Weights of a small mixture-of-experts language model, trained from scratch on English Wikipedia: a softmax router.
Below are experts of layer 6 (counted from 0) of a mixture-of-experts language model. Rows are named down (a neuron's output weights, with its number) and show model dimensions 112-223. Each number is 500 + 25 x the weight over its row's rms, rounded and kept within 0 to 999. Numbers have three digits each.
Before each expert's rows: "raises" lists some tokens whose logits its average output raises strongly, later layers aside. This comes from a sample of Wikipedia text that the model never trained on.

# expert 42
raises: " more", " of", "."
down0:481512495488493498517507485490499457486510497533450512508520483462514538498495506491498548510488498518507536500400470461494505540529472501486513504476521539536540449454508542523494531475475475498507532520507514533523461503517486486519491486505512476500464456433467517453474505521512518485508479475491531499513507512504528487512503485532

# expert 58
raises: " in", " of", ".", ",", " and", " by"
down0:511536472493489453502489449500490535519484509535495506482513493478497536507514491482499484522488443527530527497518511496497462494506514522529502528559496493510524455485513536523543519537514489481497507494553460507500459496507509501501489527512521497475528515472486557472517513518494505495481481514499539505492510494478433484517500517533

# expert 50
raises: "ise", "y", "ises", "ist", "ists", "ising"
down0:475504471450469490514515467506469500489501505513501515475527495500519503479490461516484493514514508503475477496471501519470490470491481521509516528497441461480501529500451540501485477507467513523519501488506480521528495521502502511545480479466512503517465474507490484461495453503524518500530532506501522528476486477516513491483443477538

# expert 24
raises: ".\n\n", "?", " BC", "\".\n\n", " –", " by"
down0:506486508472460483518508491526504495502504523503488479497486519477525536523480514526545491503519547485547479505488518530484518505502518495510484508472479492491501506478501495484504496462468508491452507501448480547486517513523518499488488467484503530493507543556500554472533471494575492526457506540485554507492528490540522499499474505476

# expert 19
raises: " ", " the", " a", ".", " one"
down0:531480456540478533502499522513543506514459526502493519520491493503482506523496490480500491529511512454536516467508464509498545483488484492560498521512525532531450496537513512485471502500460522524545516494457525497442501502467468489498474504520538502499534506437495568518523516513501512468549501478501509499525514472552547498492527519518

# expert 48
raises: "um", "ik", "4", "==\n\n"
down0:454487503509465508488498508474451565505485524531509482493475459526476507528476472537498521503505489541491545484510511515467491533490494485481523454509511514504465481544520456461528478557481504508497544486534495503503518500519465487530458493471518508509514496525479508484488482493531515468501493480474498518482540492529532502488496486477

# expert 5
raises: "201", "200", "202", "1", "199", "11"
down0:504508502540505487529475520538539515486457500498481490516460531481559521481501507486485476467498476515446459487485523468541496484486497492533503503498521484512458504455468523505505495518533444464474559465478511469469529478495467526496489509511509495485476492475522485490520543528522513531535498501472466491509494523508515502529498527452

# expert 14
raises: " the", " a", " order", " an", " ", " addition"
down0:499531484526517537501582509494496471506510553538457516486522487521537464483527518449537479528498483509515492504539488476491490524573526505459484511515536520505513503496517536477496502534507476539487491494548524517487483483506489441494484483517475540505493483520573515518537475533522530507510496508531510519526477547477505482497506508522

# expert 29
raises: " ", " the", " a", " an", " their", " his"
down0:474511514526485552501516536483477491525505507499488467519474525520480551525480494441499527490518504499509536536469497516553480512558512456509511490490519506460512537489471518459464548532523513491513490511449519465531502518473488466509505509488493555478503470517475400541514490508511516486528484510482510483476473512533517508483514495549

# expert 38
raises: "ian", "'s", " et", " Jones"
down0:534512533478499475536557538495533493491502510512470505503495474523499495470511479458504486474495497480498496513524487499464435504466491507500484480490489463497539523527526522483449528514520488514486507475483523456523521539532498504473444482473516454495464500467499545505538511508532571514503486530501507455498490512499493454495486547505

# expert 10
raises: "3", "13", "10", "T", "7", "1"
down0:489566485529526475514526511495510474541453496523519444522506531540511505464480490528500498536522517510517510486514484518520491503494504512501501463539485526504539481446490552467474493459516503507503499481498511477513522539542524508549530481525476490460491488500503454485485472508483518491491508463480496517484495477493487508507504517523

# expert 22
raises: "%", " |\n", "%)"
down0:491519471493485492526505506505491510517449515510441479528526519501500535465498496473491517485438485511479571525456489474511511500508493503531511445492532499498473497526472474500491518495458489510480518464499505494562473512512523507517486550486498491487535489491514499483504522508449481537483455547498434496489510476531500531478483443500

# expert 8
raises: ".", "n", ",", "ty", ";"
down0:531492514486477454556531478487497505486531462546474497468524541528461525483512505481542521512454458535525496501516502494500485493484523449487481485566488415520514530509502514501533522503529483494514516476531500476519518571474500476521544505456501478486495521486548590526486507533516487484493506502486505504511467531516518459494491514515

# expert 7
raises: "ade", "end", "enc", "old", "urt", "ove"
down0:504525495509469490553550490451500507488527520543537521543500488520504487493476500519465527487531495507438536513507489540477531467505510467473508452480494499552488576477467495496496490492487521522545531493482441520509489513473522513536434520486480511514508509533475495507474477529507476538475518476484494476490530507527506507552526514506

# expert 16
raises: " ", " DF", " August"
down0:515519480505504473535493505541486477519502467452507529503511482522491473496490541531544533540552481513447469518518459527500458489473475522491480473481483498462513450473518528526502519504497488505522503473509525457490508504466491524500474542507471538515503448476507415500487515490508472548508459519496476467517509452553493507484540439528

# expert 23
raises: " and", ",", " over"
down0:514513469501486501518543502483499490493505543507478536519493505503492464538541468479522479502528444489487559414472530478532476526515509550515472458500477498517491472464494481524503540502491526463499501502450529459530490539488503481505512536503491505489495465451473504477462502493429481519466517512513515445495520535493520511468501478465

# expert 35
raises: "\n", "\n\n", ".\n", ".", ";", ".\n\n"
down0:479497524447508495482504486490517510513556495515531497474514548537450491560472511476452506505480493510462484497498517500477478510491518502490520492515501527463538502481441457503501505486525502526476488457510467567531448488488475512490503470545474522541533495556489414513498500478466506474513506506531452529480485478516513577524476532506

# expert 3
raises: " the", " a", ",", " it", " their"
down0:468503471514506473500484499507484515502502489502483540498498491509514494511502465459489484504489490504460485497484512481499422515515513509525479501502474504503498499473474481449520531510492487525489504495458507531522525496491534474489524535525491493508449475481463445442493520474494472506478463547453464570523518576530483463503475474489

# expert 37
raises: " also", "|", " is"
down0:513530471507503521536510464510494519509486493506483544529478474509507489527497483451522531519461524519483496491504528472510511494471503494539477453518521483484495449502487503544512492561474477489509490494499531492491499557481475506536510479505512509476515540493484533511515528483510504462493512504541505505529506522482496500468517508474

# expert 17
raises: "ry", "o", "ob", "an", "ac", "oc"
down0:496477502504546546493531508506518498519489483471466521473495533489514506494512483532464508499503483490495530486519485496509490480514475529514549494497508499497462500484493494526479507531512533525522472520454476488541498499467502521498474525524453477488538504506503526484511509488477494520479527497499507485484481471542514503527430501500

# expert 13
raises: "-", "in", "===", "is", "Scientific", "if"
down0:500469568527520503562501519505429544521535515498465472464510488486516509509494490516507523460470484528512498474492455489515481500500476551522514508525486498488513510474477547553513508497511490548491463541461500527524425492469545430516490517468491474479461510527482518513531444488563462458552485497509514492483457495471481512500482508477

# expert 53
raises: " with", " a", " and", " the", " an", " as"
down0:524515503481519510506482538479489537509567471499517496485501529482477487495536585498515526510517494512522528489539538493498443459502560505495477476523466547493530461485539485511508475526517506501474464507494475454490502556484475467509513475478533483503517503482533457449511464493439469502510511534484502506496479512498507494489491497503

# expert 34
raises: " ", " T", "15", "1"
down0:528504487527497507526511513484492502511508491510456500477543479528480524520510504482540510492499450477540478454548489522505512523509507534554512469496491517522471477518485533492514466527476465497514506487512547494513507501492462501529513511547493494550514474445497512522521513457464535488526480491516458502499522526458519492515532505518

# expert 2
raises: "q", "lo", "re", "qu"
down0:522486497484482498453507529486515551490530510520480499511487474535478524488492533485532462524430505490494541559521499480507493536504561500526473479521515519501513498485511473472515478486480472484476517498516487464478504572532497508448525484500511565491473472513498483475554526553494460457506482498533500506511478489468486502518541491456

# expert 31
raises: ".", ".\n\n", " |"
down0:454477545491496460500515464531503492511518499484487533498486481507531557504503503501511476488513509500511500488506465508492500511496493463501554495545515479498468504478507516523484532457473487541485552496498498527484492501452484528447506509487487492479506483556544540503502492543474520457498506488480526531501487493502517512514507468457